config.toml
n_layer = 18
d_model = 256
n_experts = 32
experts_per_token = 2
d_expert = 128
d_shared_expert = 256
activation = "swiglu"
moe_layers = [2, 3, 4, 5, 6, 7, 8, 9, 10, 11, 12, 13, 14, 15, 16, 17]
router_score = "softmax"
normalize_top_k = true
routed_scale = 1.0
balance_loss = 0.00469
balance_bias = false
router_bias = true
init_std_router = 0.0314
lr_router = 0.000729
vocab_size = 4096
norm = "rmsnorm"
norm_eps = 1e-06
tie_embeddings = false
optimizer = "adamw"
lr = 0.00215
beta1 = 0.9
beta2 = 0.98
batch_tokens = 65536
seq_len = 2048
train_tokens = 517100000
steps = 7891
dataset = "wikipedia_en"
Below are experts of layer 11 (counted from 0) of a mixture-of-experts language model. Rows are named router (the router's row for the expert) and show model dimensions 128-255. Each number is 128 + 24 x the weight over its row's rms, rounded and kept within 0 to 255. Numbers have three digits each.
Before each expert's rows: "comes after" lists some tokens at least twice as common just before its tokens as in all text. This comes from a sample of Wikipedia text that the model never trained on. Tokens count by the router's weight.

# expert 15
comes after: "\n", " of", " the", " and", " for", " in"
router:100158141131103186144097126084114135167145107104152128111109136121170122104072142148093128116152129134110108110133129123169165132124115154116137132139127167129119157129097171159144105164134128148119138144153160139107118140134132098145080126107117124148112154132142129159114166119084098110155141101145105160108127103094117085084120158141118107136102122150091137078178140146113097129137

# expert 9
comes after: " |", ":", " (", "|", ";", " 8"
router:136153104116119124104128166129166150110123125120152104119154093149164082099091141117136118131150089117147078129112125131207147154117143137164160102122126154110171119120143173095100122168102158138123101139109105128154142090085143117136152162140122147116142152165130144111138110121096098097121101112111153128092115165143161136062096151107103121166141166122079127105112173174101147179148

# expert 21
comes after: "\n", "-", "|", "°", " com", " k"
router:139193089145160132114146163171151106163139147163085162158102155099152112178141141162127095137112151116116133090138132115146092129127102119116165119116176150118136115161130151133123140143130150184132137140157096148091172090151151135100122172137090161157123156117150131106124131171170147107177087150102113112167166150133114121168137132116138115100153117116116106108096099096129151117152

# expert 3
comes after: ".", " |", ")", " as", " is", ")."
router:106123134131113150143150161144107127092111152114153099150125103144073145141118086134126126078152131167142145150092123104136155080103119076146113119119128132110091176160133143096120155179122154164084150093096169138141121154163122140120102109153149140158106153154140084096126110175130146102143126146120094090177100097163102122102135147171092156132085122143117142142143148118132134088139

# expert 7
comes after: " ", " 0", ")", "%", " 1", " —"
router:098126111103132133116149152144146133104105123115076095132177161124125124093132100087145095120144166143109123132101127134108153094128140091131145147127077119111148164142093188123188144111150142112148111100113119112095136143175102166100124128152146121144155123153107115140103137161122140147081067142109086115123133119135174180145099128111106165141105106151098149092099124143096139152109

# expert 18
comes after: " |", "-", ")", " (", "|", ":"
router:122095113123081134101125119135141146097145111134113084115125144105159106156105114150152111099143156121154162092109133072079161147087155143088154098129123154135169120155137102081149082132142129108147109145158119134147150130117120101108120175135154137117110180133101125148116150140084127149140138127189109124128109106148107154072159145156151125168146117133142103165131113143092133120130

# expert 19
comes after: "\n", "==", " ==", "===", " ===", "″"
router:109169128100107153116120143157150104137125142088122172103071130126176131141141133120135166123131103128087083105179117110113105113134153135161123077172166133146114128120154124146129122121139170109139111062166104094096138158140123120144144088162129110174151120117178142122147147150094095091135117088128146156112144121143134129098130122147158112090129140132149150135087094103134154151110

# expert 22
comes after: " |", ".", "|", "–", " that", " It"
router:138144102121078114115148115108185124093123086128180166127160144104102143142123160142143155105148123127093147145147166149168092140145181104158106106102112134097118113140112113099097159134166121106109120137145113134113135143120104125143127136120142146161097141099154123128157093141129118103159090077158139104125157090162121126150092116109124151158123093155110143144119104103089130075110

# expert 8
comes after: "\n", " \"", " S", "|", ")", " T"
router:151144095129153101100169119130139110154136111152134118144107115118115154089133142093115107169079152121088087140145082079144098170118084128144134145089094148132137115128170131141126137167121128150165120136153127112144147112095190169110143135147073133142116106089145118119155120152109119153155113157098147127132129127091101120165123077178159132074156152125138173114147137132124107108105